python train.py --num_hidden_layers=8 --hidden_size=128 --n_experts=192 --experts_per_token=8 --d_expert=32 --d_shared_expert=0 --hidden_act="reglu" --moe_layers=[1, 2, 3, 4, 5, 6, 7] --router_score="sigmoid" --normalize_top_k=true --routed_scale=1.0 --balance_loss=0.000755 --balance_bias=true --n_groups=8 --groups_per_token=2 --init_std_router=0.0131 --lr_router=0.000346 --vocab_size=2048 --norm="rmsnorm" --norm_eps=1e-06 --tie_word_embeddings=false --optimizer="soap_variant" --learning_rate=0.0101 --beta1=0.95 --beta2=0.98 --batch_tokens=131072 --max_seq_len=256 --train_tokens=710000000 --max_steps=5417 --dataset="wikipedia_en"
Below are experts of layer 3 (counted from 0) of a mixture-of-experts language model. Rows are named router (the router's row for the expert), gate (a neuron's input weights, with its number), up (a neuron's input weights, with its number), down (a neuron's output weights, with its number) and show model dimensions 0-127. Each number is 500 + 40 x the weight over its row's rms, rounded and kept within 0 to 999. Numbers have three digits each.
After each expert's rows: "comes after" lists some tokens at least twice as common just before its tokens as in all text. This comes from a sample of Wikipedia text that the model never trained on. Tokens count by the router's weight.

# expert 72
router:441569512554475585462508476531486495467459542535510492508583449417473537482551435480500443505452511540507470508539555525474516565469512487578542531469547545448499494498458427417500531456541514523467504527520577486490495436471461483440509473503535552494486562461515511528494442522469544447479506512558491534486514502490510497476508514484567505593528460442509419519471500597455571550545
gate1:476449444573439557586471475477470474559489506512505472457537495479542532529538477473512512448411481449583459436543555548464479447476519477561454454521518509469569447493453492495567525584509529521529510456545496523507492512543520479463478474457457441461449594507555472519507539485505432540449493485497449522508509540459480554571504513521564474512532554526478482491483491551486495535606
up1:455449516559487551499494441490438499504455439508509510584480447548484470439408453427532534473538445516493425471451479474446411524522524457502483508510524506431488467555498496524513512513495442457455532524514468515459487470475504489480553508523502524457475519508535509498428531431426474439517583483484453486518479519518492589551495567461477508515515469589528549459464545527528457442587
down1:520413452531538506497503512507554483423535547504514519524537501457477556568476502486483535513489520456567525416551498518418589547472502527462530542509547446483499507510535581462432456473554524468520512532466510427519563440536546439510491423512492416442464526445468489560487409503453503487505566507524489521536547498497483485479560491513547522491489544415470454507501480502520425513472
comes after: "| ", "–", ".", "3", "4", "201"

# expert 110
router:499514546582496560492487485488514483488507498523483491464452479470518520486463493497602470518531529521443578509560520544561597545460486435485493508488548485472434484534488456507478507458464464515438495538492464520520515520517382536466460481481432465416544472449551516573447507508448492485526407523560541501499472507502433539557504512493506475513483474522517521503382521443567463467555
gate0:447500523460422550452557498485465431586501463504515477517561481496471480488493458519584474535476469524450589539562536488562543484498459537468556554505558479424503469519471566511442491483506506490476502529509514587466463508492506470496517397480511529465504468462500492489514574610466460521522492493527561544501523561472448499546510466480512412507495465471454523461440527466527464485585
up0:478445514487466523584457473534513542492467552451476531547557540498463470440504497564462535472482498504510495528430505434456438514488483613516529430525515454495482472491603467473526540488455499514500501517484475490403459482423526470540528525483510471486475482527556436492515522506548523560482466565504462472523457439399515517460480539529559450484502538601472434497491424528512470523494
down0:474576495515482532544517491547489519512443446502501507476542519483551486460407469510495513589499457455522542501512489533575460514462434511528412374484589466518519459489527474478514431511489529490458464464421524476533524520495536477519460502461497609484533500491480500542433472464503553447487492460556482556512472500530583574439485542544475566517517501555513474503470505474513559462453
comes after: "| ", "- ", "the ", ", ", ": ", "of "

# expert 109
router:476541514512590546504479450497494560491455473511509530546518435479518516437496458491509539507470535548457481524535557538489571509471505468492436503479545489501494456495513488415545501458449432567488547520521532498463521486461535614490455611406506549503556591525549516444518471537470573493533533427479484546442495446447463501511449474502496524533485523498570450517492451490493457511462
gate0:433541521507525489587504449527463523549442476450448528568560457531456556518501459527558475486557479557489557474456498522517536509544529440457467500461607516463554411565497545490471561490513458483531534471538511508494559525505505571484547435548538509495505537524506520483522539543535463501468504551479499543528461527459503544610533470507520475514508429469525430501462543465550474532565
up0:486578475496494440536488492468535555447424494499501523562579401517472492431489485507567422473512520560515566549491449445563548480534540489511498581465496442527528519536404544446456493541494466530462528479495520413498556505551521575512520538531522499471512437505467489511503520457493504462473489494471508486501439449456525510534539571529534470529553496560556461488422511482488527500551
down0:465508548556525402503476460511498510509448501460504562487527491440545526459457481548475511499474476562529520572457450466460517433527484579506508471512481592543515448523547492470533483507512524542488444477549540449567489460471495472561518495543550515581491458420464480491503542471546492498453541464458547515524450465506589479528445578527470575543497444481504425502423522515507497562469
comes after: "of ", "in ", "1", "2", "0", "3"

# expert 28
router:505511506585521538544445467542514513413447498485476537571498525513550491409526444492520442488458619515492477477470529529524522478465456444514529555481584471499469534484458488406473434475484491490557498510481488508488525455380475497432445484488500527473533542436504512462477463572440534492514491482552472553449502525499509456580551502513488501565540500536523529447444507534460481522489
gate0:537566474440494543550488532491447499530459491493460477543535480535584447502467538511526539482476480464499487520487519504485501459504467547534508498569594581471440464518468499485562503526492539399598439480527542526515509494508473456463532467497486526496520523503537452466457584473586545471469443483527474548533524503483575499555463474404504402532501434484503518502466564428495454503481
up0:535555455487566496528425525539499499518474490485482470510557452492529464501484466458516516449434491486457511543457499484473535483535493513514550538570477546576467510503463519468512477514421487376521426445527551468420557431591496546546516514559472556487494479436532448514472549462557559516474511491509415511514485454482542519439474507491509451515485441524542490476425553496476484568469
down0:515517507540569497497539504517519488467447472439525479546458512512546478544407462514523550484502508523435559485483485521547481490555458590518546468517477506589455498475545490450431530513449538430476456436503560468434508484548554461458570474495529547471545489513512519433532550444504498512529525523479492492522489474547649447495495493468520525500520473522450525497430500426477441448469
comes after: "\n", " ", "/ ", "\" ", ") ", "5 "

# expert 127
router:458555537538532560530422421518476525450527501586434502543541503490540535524471462466540476545548550521474515535488554548483494469508453445502512518500495545487470451527488469485554505432399514481457485521494496406489557502475421506501499514403446529524522530427540520566448512524494526536489458456502500500442491514472505520605484441507522464487536470550545468487476532575464472441451
gate0:439473535523486509513463506465434503527475463516429415625492500511524466474462446499502534540553519515479528472535424484489482486495495500473490557503545557487470474515468474576514545430426582483525557517494537474488532487476477440530507423446493495465493555478555448513520561488537479519460437466445455496529463548473489479521458440553479413550454435573483456580471486484471489508496
up0:462486500526491513562436520410438500431419477457498513521558463498485494468468475557539486460494482511489585526464482434522520513512552494520505546484486530435517534532521518523475480558530480446537572515508495415486486477537594490523498495470509554466599522530443484540532492524543453552523480516433497490521442495507413518407515561558485410435481521472488481456451508515495425479503
down0:490425512483424462477530510500542521451532522405547500451456466485516534570429471443495566474487473458480516492491509530556515535499453490453505549450388492535513536481488537558484529527477422479464521499400509538474473499467567550511497455572529469465503476521468475591495490426512528502561536485514459448469483463452557513546448518531557535476572434501490548447462541477481499498500
comes after: "a ", "- ", " ", "the ", "of ", "o "

# expert 176
router:428495526525461500542473495467533534402490524507489495521517535455582463511455398398493523546552522512494536552560520525534504464483458504496494523438515505461498507464459434468542510467512507526447505566564502502420546496499466532495477510483510502409570495489529539509507383536438499440478413491456516532467528454463459498469466480484551464523528514549546416487481486581476484494490
gate0:462478512537461512571590460507442466511473426481486484512479519465520481528555463454557542516459443499483547548497581504547497573446476457546492556481511524514494500482445518492587469601542494448545531514532495515543571509496469545551526504485542519471518532576537471446510400477449486519461404522531486502457465517452501494489538479533505492424489461564551493492490536533560429536488
up0:489465493479458529459450448502474483465454443427437439501454537515555490472512484428491473494459464526546554573469472480506552537462500378538564554507540515524490514485475480475487470534463462499449501518524462427463576471492484490519497576532501485490472472510574486502535411518580481549479497509465480501489433429501462476485522525568540479486524551597550498446454517578479485548477
down0:509424561471481499483466516455571484464490483470478499469455430419544528441478490563495542487508468532514528587484483550568525444466410533531459420544528530531460543424546493500472488552562506439460470446529491453523445518426530485496549542559506581496504518508468512531550485516479449512526518478528467503528492560530579458508469479442519550481500488486494419519416508501519556535484
comes after: "of ", "\n\n", "in ", ". ", "to ", "at "

# expert 191
router:491511480538594545542533461555445473503496573556488468540524497495492477469463466497579485536475523606532507465508511569495556552477415509479516513517522530501545466443486461498484470498485465528438446449474439503478493521423434491475471525481479531485591521451546489498481488546449518466538468551456500570379442477472463503490484503516563457507479438488505535556503517588483477476555
gate0:479510502403499530618576472494406465537533487564399450594521537521493499443425508470507468516498542530505518588545517569493473494508465529484476489559509456507526491472538565614546481501489493553497567495482522487493496496466499497524514443439465475486457521508447516522449517544445467453487511570511457494460504533462508495556470477520520425456475505470474483466467535479528480456471
up0:506534558386517494551477468499504469503513517515442484472524555547398446426469499489456472457501503513436526544559495514485507502488493542464515552550460541412526446451587461531533494567519460544498483506420542511429525389487521480519518542495507520496510481494471504498525440512488405501456517535460452482488448442474489511461491521537541480488445533507469512414526492583520503552536
down0:471450484555481522408504508392508427436486450490531531536549524480497500490515460485456507477461473517491458477457480499560496510475435509554519430518460458535539557531518505462462537499430510473541523468447513459479584577505519497514445519445545506517483521464493523513508568419439438446546563472544415485422510477519560503559414507486483529475534504510479456459480515499525505444564
comes after: ".", "==", "===", ")", "|", ". "

# expert 69
router:445550513536490559599498488498543487385455558547494489538439514455526610451496438457527496483482544512518470468480508538520484530499488505482483536445592520543464536495547518418544448475462480555510462490513421502519502514405479483425473484452470551495479529446596536466498495514497564526457493426523519542489526483439512472518538522451533451485542519478519502457505491550474464476520
gate0:468511548462490505501474522431442507507446470526506490547529523501510478453498471517522507476471474544543470483483509590501505567525498509488434531537604483559491514459594450488466487468452554513474509607547554496579557500503433532447532387563442519435442521445481450521491522522562534557466426508505503529476476503512502499518549462424493488470514487461509473519494537495496454415517
up0:468582530463525480534500502441508526463462530498546493505565473491479445434459459505483504437496403478531488496466510493523473501523546498513513484574541495566473530435571445505443448506427471508441463588485549409510497478519448488477515450525460539444454484477563459499520502487552510599494456525492477500449448445477460478483519537494528498476479535489539527402557549557532448433512
down0:555474486523501487486488518489471527438428481517584519526473483476505512643512517541528601431500445484461507450429444460516486470531501585443459483487516401578508461487497523478425458469441479502453472466562508462569502523550473480500558495456448533527477509471552490503512539429474557559520501490528463409490528448518564460496452510485503538506501467494494484514533536477518472513495
comes after: "\n", " ", "0 ", "1 ", "2 ", "3 "

# expert 106
router:486523522546584540496481425536484570484454482496543543521556464489507512481493477495506540465466540537473509542529560581484535547472501445497479517487546515506536450471524516428565499447443469557525551530516547514444504495432545560434467550424481533471556593526578538477516457500519517522471538466493460555419496448424443460511424473496500519553481479523537460481498432473513462528469
gate0:452498502481497497553577499448439458511484408542489483556542446523488503467506513540516541444480515601543523543487539511462468494490488497449535519462579467556406513487530521481548552547473563464511523514543534475566546496456536471500508414495496437456547527467537485484507501476504520512463513553506464548511501483438510494505447482506446410532496437511531498501442499382597487446496
up0:471539462507493529506491520441432483531518425541504511568583420531517552460496480515533496451458479536489563502453490435525505488500546508462480460520468435472451540471499512428561554530477495511544518524489559506496504470437563522494500500495481506529561538455570474424483497467524538488481428455486446518531379467413461530410494586532531520522543497526557512521439472458516480525509
down0:436447506551491547481502540502502513544500476518479546523485432525532494607415544487520523513534436536521479551445556411445443438516504484497490468532544453579532535507565464500456541519468506569468485440477429485557537527512485470482518532492568549488482474482582451446503610515492468452461501469490458540491522477542537477541480555496530512457541514515483492463528503428578470490482
comes after: "of ", "in ", "to ", "1", "for ", ". "

# expert 81
router:450553577542497536493528502484436555461528515535461461492502546492521500487491448475466536547533631497558466532546584536584485488540476413487474544502540578565515449491514533461511472462457521518470448504578535460544483500496443554526483485548447516500546522466483483501491504510549495493493520473537522534486557454433450489536472465544522387475463509574503479502430496543491506457464
gate0:508438558495446487535502515487359459497472463473484489540465553474484553440489490556504524478508536517479508532484516526491546496498504523554521514497583547479537504547429485497522547501508577502536478523596511473486577514487465427505446435567503516520440488506505472457476520538496515509475454513466544489522525476426459511495505522481453422417447369542459444493497492457467447452511
up0:514500517450495453557468504469459524499464480543521526569485421545439505442502470484493508471464515510484563528515489416467504524508544499512457517589538455512458461503546490477511499523496440529541512497511520389501560566479541513585477609563522484579478464454492488498544464468585394535447437563495514533496424457509448483480553488485545494461550486521491469458538480514502528482500
down0:489483562502552519439427535514573483451496509494547504541460526504492488491438479439497456541530460516452501467466442571534490473509456447515402506469526525530451508418496495464490500525481448501482535385501500468601497542492465498460508531437517566539474524535456506518554483465467520425551527506529404488454522529481547509513442553537548560503507480463487581546511538487536550490446
comes after: "| ", "- ", ": ", "the ", "of ", "\""

# expert 100
router:494519488560510525572471481482550536461528521561462493554520441486549502539506469489458435541516510510520481494515538556473544555498404477522505567467539491544542530447486511467513543468538513446488487547580481504449459446452498497475433529481499491487529567386511485544497489551459532507479392477468534520476535492502482519575538480510522441583512545479526444426453508591464541455467
gate0:475465556499495542605549488519501507586492445528493449567465469521488558485481498522506480458522448484471552548504532515498404502582462464455523481532554524522474496521443461484490525486484538521525539505527491508470481496442504464544571436472446539532472498443488461476507484495504566472429443480457549535596477521475482555546433445511442399420482437522484481461490517545544456477508
up0:490564503411498464521528553474512507438469560496484477493570475399479521538394440492450395435481456516507515533480439430483456558484494484439491484502457522493452516482537479476486498528453454519513546499515515476472526488516476533536496534516533524459497447503546498533524470528488441520516520568528447490536465440488523440433476533508579502573421479582466530504422466560517470495500
down0:519475541493518585565458515510542539434476517470480510452539489469522457580407450436510508515523443452428534496415552481541526511434472508469430455469481501508474528527556404518533503538411494446510476429486547469523471510533425524494499526480495534462471453535515472553480497484449525518573495509564422511474488479524566476453514548495554558536526522523520470515547495509536472535562
comes after: "\n", " ", "\n  ", ") ", ")", "6 "

# expert 20
router:420531566503543527499509459526476461486501492546433475514543454481479497506454419479519497510470566575482459549562534495548589515535525528486504486428542536520515505449524451496491484412457502558492519550595503509458468521440534472482472534480441482547524482502497545492474466615522542442503410493517537553523479507537434515526519499528458497489587447568518513497427540537477519483527
gate0:453491498500479554527448473470423438519440434534470490579561433556495510521474546542516546477476491540519517513607511473476501447492485561511479494564570541468515489498506486511543521532477537487528486513586529533545429535391526525448521415499500482500489506479555558487460475543483472502514527457473498536508488500451508568558474498466485481473463432538437455478513566430567480530565
up0:487543496473518410476515502530553571495579559472577468432512508506526482458497475443512437455490462478497567519476441454509519551472467445419504496499454522504474525472521455530493539498454463540488492475432517466485562487584448492590514601530532536498456494509464490533560446465547519532528468543518432465477440487478432463465507508483594474475463519422509557468510460481518525471497
down0:536493532463550566443473529503471486492494474494515536501544499535489442486475476441487472489502477573518491502448533495494440487451459472454413471552500513518481573479526538481512507447475510469500525398458470446518491475400464418389458536420486532482556443527518509514464408455444464450534566529575443527474540464499560491499513499549542493524478528520513527475469534464539447555495
comes after: "| ", ", ", "(", ",", "8", "6"

# expert 111
router:451487534565501549535426490426486485443491501596473516514491456497601574488506492442468456488455567481489477479511552588514499511484471511520521565444524472552502496469510514488544507485523516478535507519551467551426513544444540530407459483486489531487496529401540543471481466571491521450477431477513556520438548501479467472553532512523552474535560517470567457459434487540520485505455
gate0:447527438416402533543494507481442438572520452521471509552580447532516520539422454518482526462482516497519432515480525481470545509449461494515493491448534521524529530479457508527560561524531520439495429500541455488506452487531515539479499441501549511439472555507471497513481409598474500445483531565474487510518489499433464482519459528471462451448455512451453486478511574423503528552523
up0:452550485495496504518513465503467595524497501430421467524484466541484515435551533547440499470493489535436524521517430421515459511487501572503464497534505471448482468534430435443545528485509479554502489547510559504546459505516549487514524506453506474462531464473559531553495572498526496549515472506462465501434429379484484532434568581462575444549447500495505517470476551472482490488465
down0:509480531495546480540535467452468490518478446514511569494530511505557520548543486412502482534527421585507575540501486474535520505463369544458464476507523457561448541513550529493521464542471542478416517411526490484558524508470554493522542553458555558495562516525541520524489484505493491521437508455402468527501507569503506491473550490504530518501482570499518462452439516433478579511472
comes after: "\n", "in ", "\n  ", "'", "\n\n", "on "

# expert 168
router:460502506505580540515491468525483522400541541511481514489492452511504585467566486481486475520471511582500488529521524527568532500533480505467451587468518560490493543573530485516580472454467513478493471452543461502555492438437502437502458522469397541477536500456581432522493415540547511521469459463478522505437520584455528466574531463430498452497471466457511496482500508558484502525492
gate1:549436495485532619568482484514478524481563508489506525486519482454529551479542442514453508473438433554537452471530530530520465559494560505469432492528546494521494487477527497507576474501470516535518471466580475500460478461459506446517486531581446486516512568517544442511494545484485410520443449542455554510514428483482481504449563430444533453442533490496490527434505443580479517460527
up1:499453517478541499495504448485471503478450502569537544491439572526542450420494492460522484500506427489521448463580483508564482525498522498504585529501527479433486489522444528558507448491526458451546481469571435450479434530528487433515532540541539543548550499471433468462503466488476452464498460543502603546490557517523446506589493481507473516545403470557453549460513534517527516483463
down1:512509535465472543432510531485547549440561502484473489505445493459494492479512436552438529504465502508459520484506455540499480561496514419610504482565469474498462502510494468493518489439491493526524517572498543395524518546529478504489450511507488382468437539546457493460422532549453503486493577524453531561538558460493516491500550525493508453468564519430445488506496582446535487449550
comes after: ". ", ", ", "It ", "which ", "he ", "it "

# expert 105
router:473461511527524532534515425528536502473490475534457482593559504440591513479498445442536471527510514479547535575492546562539471563531507512501480540493495512450508451480507465520521548390536487517522509546528508543459530517390454524448485520483480509441570530524581561534481482490537536530467509505556537509413494532463450472541480452522444482494556428563504501512459521548456507542450
gate0:564516543528439470615591444529440505519453492515407486528559517499488524435496458574491591469517459489489509568473512573509494479526448501511480468460550553448508476523493521518470491485539475512484504516581505493533448532485475492480498439453497527496563453468510537429490488531550501506454505456499490508470510556461490540515490452471512447472505458485420598530503619470478511543514
up0:496519541432434532514462496486507519438417522477465513549529503531494507472511475476494479528500467497490521504453484474569476621540487497455531531490522531526470460491454528476494486600525436525475511468495537484517607504457504476502435509554591448428488474463479483545511501420591457504490484518406458559502492477501503516460480543458574451485414503553556538495495463498539530438469
down0:527524570473528533487489523475519567447466519510521524498531474449585484576438527453507520491539535470496582561465452564503548533540496522557514447526458482516484500515534526477496442549480502513466485407476455412536443533535519520429482558458491531548515513439490539481480488469480506497521493448522457580484474509429634498494454505491485493531562439498519485462401455462484506471488
comes after: "of ", "in ", "'", ". ", "to ", "for "

# expert 179
router:486513587532576525486486435498548537493551498534488454579496546506512582476497496519533430524493544563472484546544582538502510511499399468507477497459575483519481538532524491469526563457494505488444536533494557481464531522448502528510515511567503503566621489462457473524548469535541517515475392508584563496498493556470529502500454470478558474563510428488544535508498500505458491490522
gate0:507442538470442551522559456471454485493481492555527408490555541535510498454504500532516518463480513536529504564541503496466409548508489502507517525509537512473482511517456523513437532566485496491542529539550521445489535502467539522532488410504478492477579478552454492476532484456473463536503379548510482525530524492486420501563451473452436386456446429459509540529453513507587447509507
up0:499477510459438502491521517455466547456429594443469468524479499481502460498469501481500483438536439447492599459458502438516455484487563488479512547452516504556458479515543516427473478498448445548545496517499485476452557458544436468560474565527491548428514447419513509488533476513580504527453482561437496443540489519471460510519535525520502448415458501579509481438495431521476496471488
down0:474542493561555546483468548521494511419486493483586533483517513416483573488528473503507517446460499510445568473447548488510531508456466527485493448429595496584504552487518479513496529513500554474538542464571566477511552514561483465457512525574498531515587531485468558472482454525450554504550456495482468519438463506548549557520494520465533552476575501533513480401463520470534494477483
comes after: "the ", ". ", "a ", "- ", ", ", "and "

# expert 187
router:468484490585560515546486488539558483518498531569538503557545500444489462441491463496588477584500513555589462495473514525469508528423416515550529551503516521491497439450519476484515462500462473518464485470481432449487507518447437567465486503497487542482550510414543515544519503506491551480505431505501509562390492475487521494473498498499576413528517453530516490554520424550515452524476
gate0:479428512526467416575493511436477393522456460609496496561620466485458474484451501516491484545524480517536465508505567517442476520469523521478498517571552557493490437537490500516514520531502532462557507489566525551552465547481513526495570416468521472509521579474462471459480517510579483517506430499454494518457545466464526500557538507494517429463493505458529482483537561470515525509527
up0:450548559473487497477525448482438473527539492446433493504533456530473474509458500582444474462538426477526539490513490486517473444519481516526561540501542485420476508494477522549520512472446468492502520462458562446446544520556526527508452484563477487501527433519598493531513451572548498540499466554505501475524440477489466509496515528442511530435447515598461582426501517601537449511547
down0:456411527585502510471450539472465447463528515464551482537500469511588511539430469514530547501452458493466509465444550507515510445538470508428483428510485521533515527495500474541495544465561534447454550442443441512459465489459542450483468574461539541476509484461470476471468438573469492498461552469522478499531467505510627475487473512476533550495534435504514488542479564467526583451491
comes after: ".", "\n\n", "==", "|", "===", ")"

# expert 80
router:487512507560469549527540516491514554508539501521467540500522540464506494489484380479522507534469578534437500498566583542470525519495495465478413525481567531502481496542472436498522565438494561512468450512539499501402483396430465503447489570469423479482489544461500474555513415491525515551547509491515529538477504509472475546478526411544486533448520519472592493538469512519466494507503
gate0:460513472523438536578556452443411459506576436557521531522519548478553525530438414528524513496484479538441542599540524560478450479470527480455455461496507519466453528476479506449500550498461584508541488535535529495523434454509511448427470498523499545438527524482488516513476496515514587539553461510510483519508486524433532521504527498490412483440523524437550559525449486537487512517549
up0:513466527516504442499514488459561461477488511511499438439584440541481448472518536505479424469484473502486526480511488426503489536531479524517563475523524494470531509476533469522526462564465431448549503517505514471470540523540521494541579468567563439518460468491554443514533408515519444573537509525505468533479489506446440515486532515480596415481417464586479441438481486582514508544509
down0:524469541495523478434534457439496470491447479457533491504511475483500490433454540471473465536496532529489492461432525505544481537472439516550514451477590536504437519470525584518427424524414436511548476487496524471532616503465484448440482495457527512505500577574548537456474455470442464484440473534508525534475507465477560463472490562492470523455453469483532474464428481451507571478543
comes after: "L", "the ", "| ", "M", "l", "- "

# expert 65
router:370588495525516559548418510505513513479499558532500533494500508503542540487465477504477506482514570549478480529514539531490480559508377445521437551440548484446490526433510475443549474429516523505461502458476455444453473458459416526454494481532497506522550540445522499522490495560501455468484466492574520514448410525479468461542474515489493516485477413535534523479484528495530515431494
gate0:460479544502417525569506424459455446518532501512469450517520514558434438485477487567471527456440517449488519556499500544488483516480433491478533553549540484472453494511489492459506537515556579521499539509554492531554446486460460536502571443521455571531496531473471497470505478543484522472423504495505437500498523537483458506481479471450378427458503437507450534559472548473485454408533
up0:545554529452491397534546516509525514491531503499472488435502465533475480432473430493432517497556516448525516534509453441554539456411442449470522505537523514450474572488462478438498494546451551489517480502446497395469511485512461521536528479519473521522499487474541491497491541558539489459517467504435419517523423467515486499433485506492563438479457488465497547518391475489408462458476
down0:456419472434489458557539521492562478556515480465544540570502540498489534476447526502448506532470484515476519512426563448548464539469464471453411480500570507476514475470475577547558458541486497539534446419501513476530551532515552505449509452476547530444561448495520500520494554448473446425536504492462449439505542485483587469461476509532494559557510471457565513489528538454534500466467
comes after: " ", "0 ", "1 ", "2 ", "3 ", "4 "

# expert 113
router:395496519576474539532529493567503524471528452501509471528564469457515533480489420451548440499473555551530470534600502539529500549495445539460509487425562544477479447506527478481552473460507523543519511482495493488559469442496445465521457556486470522508524565511446481534492450608542536507532458484533500522492527535464503449561578520469535463524562475534542517529528509528586450480546
gate0:412519555465431513567516533476446482504502423545501502508551524468513464451458521525554523528457493517503518471470464460510507479571464519552495473525624511528538538526466544433596542544449536508581492463551508504542510487436482490554511444523556499428507509467454421496515451517545500487513492478453543514492553592439446497524451478480477490491458446523489496476504547456523421481496
up0:499558522495488529522522516411440527481493567462513442534491458460423525470460524560503400528437474498475508545465455439532476447455535510455510520527428519452447483434526475550486451503465467530508557517527552442511511474518443522536480512536491519537510509433563460417538550505539491566487496551591507525503474469505465533491497588495519480501432494557554509431464479576458490505474
down0:471459513457493538512455508559520463427459458481544528464488524467512474551501455503437543571468498517461475445476446481519482457452471528528464518516480536508483612499453508465460527509423462444440460522466537513527530524519494504473448521519544499490575502451482438525533522520433548543548470441490429480485519420544589493423453454583487534490577498536466562558464497523488456529481
comes after: "(", "N", ", ", "| ", "S", "the "

# expert 108
router:422568555552487550472452504492479515493515583570481531496507435484548477419468477391521432483488561502535489509476533512551527552523491456532424522483595501464493424522561532521526447458456480534474506472522500497484581473440436563489492514499497470468547470508564489553519510564472550507518400559517535511474478506469425528552520475492472460505524537540493502486502505513577479516508
gate0:447516510490439579520492472461356507505504518456494491529553455494528510478503552578515478492469476531499583531512495488503513472512489523518489514551624495519498441536476564504494540497441555473495542401538542491491527578425459553409561438470549519464496539530491493486460476550499487514517502459541461510472431564469438482548494475502478446467489529505492485453481535512534491556539
up0:423465509444407524478544452487448576499547526513504440514547441498467518454490481560524474450476509485467554532523485493474522455520509547395522548510555470490516467529475553495437451527462494534528570436506466424452497505511479501484532523484541568430510496473447524585580463514573460541449451517477462486511463485472432533471498491565516487536511552562485463421501536530504472529484
down0:480453567496446457483473578505476483494470521457536475509509464515491472500500491438453523533509512546465536497467530556577484512514497605463403478476515442453434507514558488499519489530497467499539525440515499497561583487476431604533529532489584492468520490547463497541539488475505559444504480509514463492429457531538546469551430486556535542460580492497461460509430487509588499544476
comes after: "| ", "- ", ", ", "the ", "of ", ": "

# expert 184
router:421474504535505539523504503446537554448530571534551487547526530473450525493476500468482465500520567555563470522460500556458470511489410509517477507488542543439517481531510520456528481438483505557431449444467436517461494516425512551511481522489474485431512571480567485529516428519516536459542451512473509620477535452489486528515543522512550371517575488480499471499492482509572480526486
gate0:511450507501449493519509519508489462526473475572450441571558499504524469520441432514486541409579506533480526513453554558540425521530462498497492503523548537455464493501495448492550514523470516400567579546501517504550558493476544528464486494530495444485523513478475484421507567422530523453465450461445473524589493511428485542515500535535538417486503427441500453490469533488546522505485
up0:518494508435544453505519478488440521458531494505453463492585451525528462458458520497494476406515449520568544515502434488531524518502423555487462545572512589482570534493466466537449527537526459474572569491517559419497543469569515483533481535559484494482518478453547518485546490410529509484514453505504466484514441510441519523491475512588523449516500462515547560506560479602498519508508
down0:549460497561543473476515500454501575532531544508514521512506539443499523568485456543467486549537478560446508538482508458551448497513392530480455502523522459564448550513561470481496515515462418485414443529514435513517573604511475408471532521548578530449498536498516516490525498503471550474562491519511469550554537476528457485525419571500495501512521574486529499519512526454477536535469
comes after: ".", "\n\n", "|", "==", ")", "==="

# expert 189
router:456466538521590506584498514469498512481452492557511481542503513472501495507477432491602426591504521547554493501529496516502508489441442551492517491529588454455443522550476458511536471418494510573506453486475477504449480517391473567454466562490453461450449507502550532535495424498488488471585483491511493563458500520462520482504533520537598495533496502524494506536485459510500460570528
gate0:496430506493476474569548507498475520486503454503515475587566396469496521507482506483575508575455447546518560556551490522465467522514519513482501558528578475464472524528473482524550524437483511442524557548534483508504619521427480522493530413468497455479435491548490494442499486529473490476526472462378477555507500548466535527529454471518500498482505442538487475501467513418512430487492
up0:461474509475503432521496448500515469449483498541483484501444373462516446538419529525475480507449425491498582511489482465485480475515549494456514587522570480511481509476480485466527513430463492473520479508481488434422553500525468545480499497456487435448417457499534483479500447502526491550568529505445467548501477480462451458411354478555549487524530503548516492502504534451515503503482
down0:481543562461499470452522460471506471443519462458521522537517469454540474481517511534460517525446474440572531533497461529432494533472511547492372484541519507535471488530524543548529518481502524501474554476510522532515619488536513492490480498456571546483454452529525533485470490484504459487594552456468445525414504505510571532545522404499467535513503475500359557493455517464501502471484
comes after: ".", "==", "\n\n", "|", "===", "M"

# expert 12
router:444513517511454553471496528527483459441376510530508496541591477479471586505473444450578418532514516497504474465533526582480524487470490504591454515442496457450444522562519498437551519486527509559481523496518502483498486483478515548526447466503478571473509576496520534536528436488544575473546509496554499576505498519465565471559480492527560496548565480510519430511458547505504510477469
gate0:441535541546450501542514518534497407477453452490526475572589521480483516501494500508530481522501440561471541489486504545489553477514438548484541482459480503456455546471472496553594522509477558491525494497531509489557509472513491516472491388619461512475524520550451496500494457484483536437494508511425489551582569555472492487539503456510465416440503442494526452504485515462566420491493
up0:487496500526501442489429461497488463460449544452493471590549465559489445436451536504568474473531484526513631558467505446472502501482473524480520455459470526486427546466511470491510455518531472483517513501487548408528477467490509520570545461522538514444486502475551520462538439518595536486505491555472436551480463481489466474393535559534463450525475505525539461427497511483542449488466
down0:484392467503525522448481523533534470523434464419514514466479480475503455493458475492568515551547502466521560537459511482510483496511432604488531438497459492573440467465547484492549479526459478491398500429480469448544487496490552521536523427511500554491543466475497525447467479476525561508495601518527428525522459435529526427543538556513427540501517505474514489520463549463524508516448
comes after: "| ", ".", "- ", "3", "List ", "In "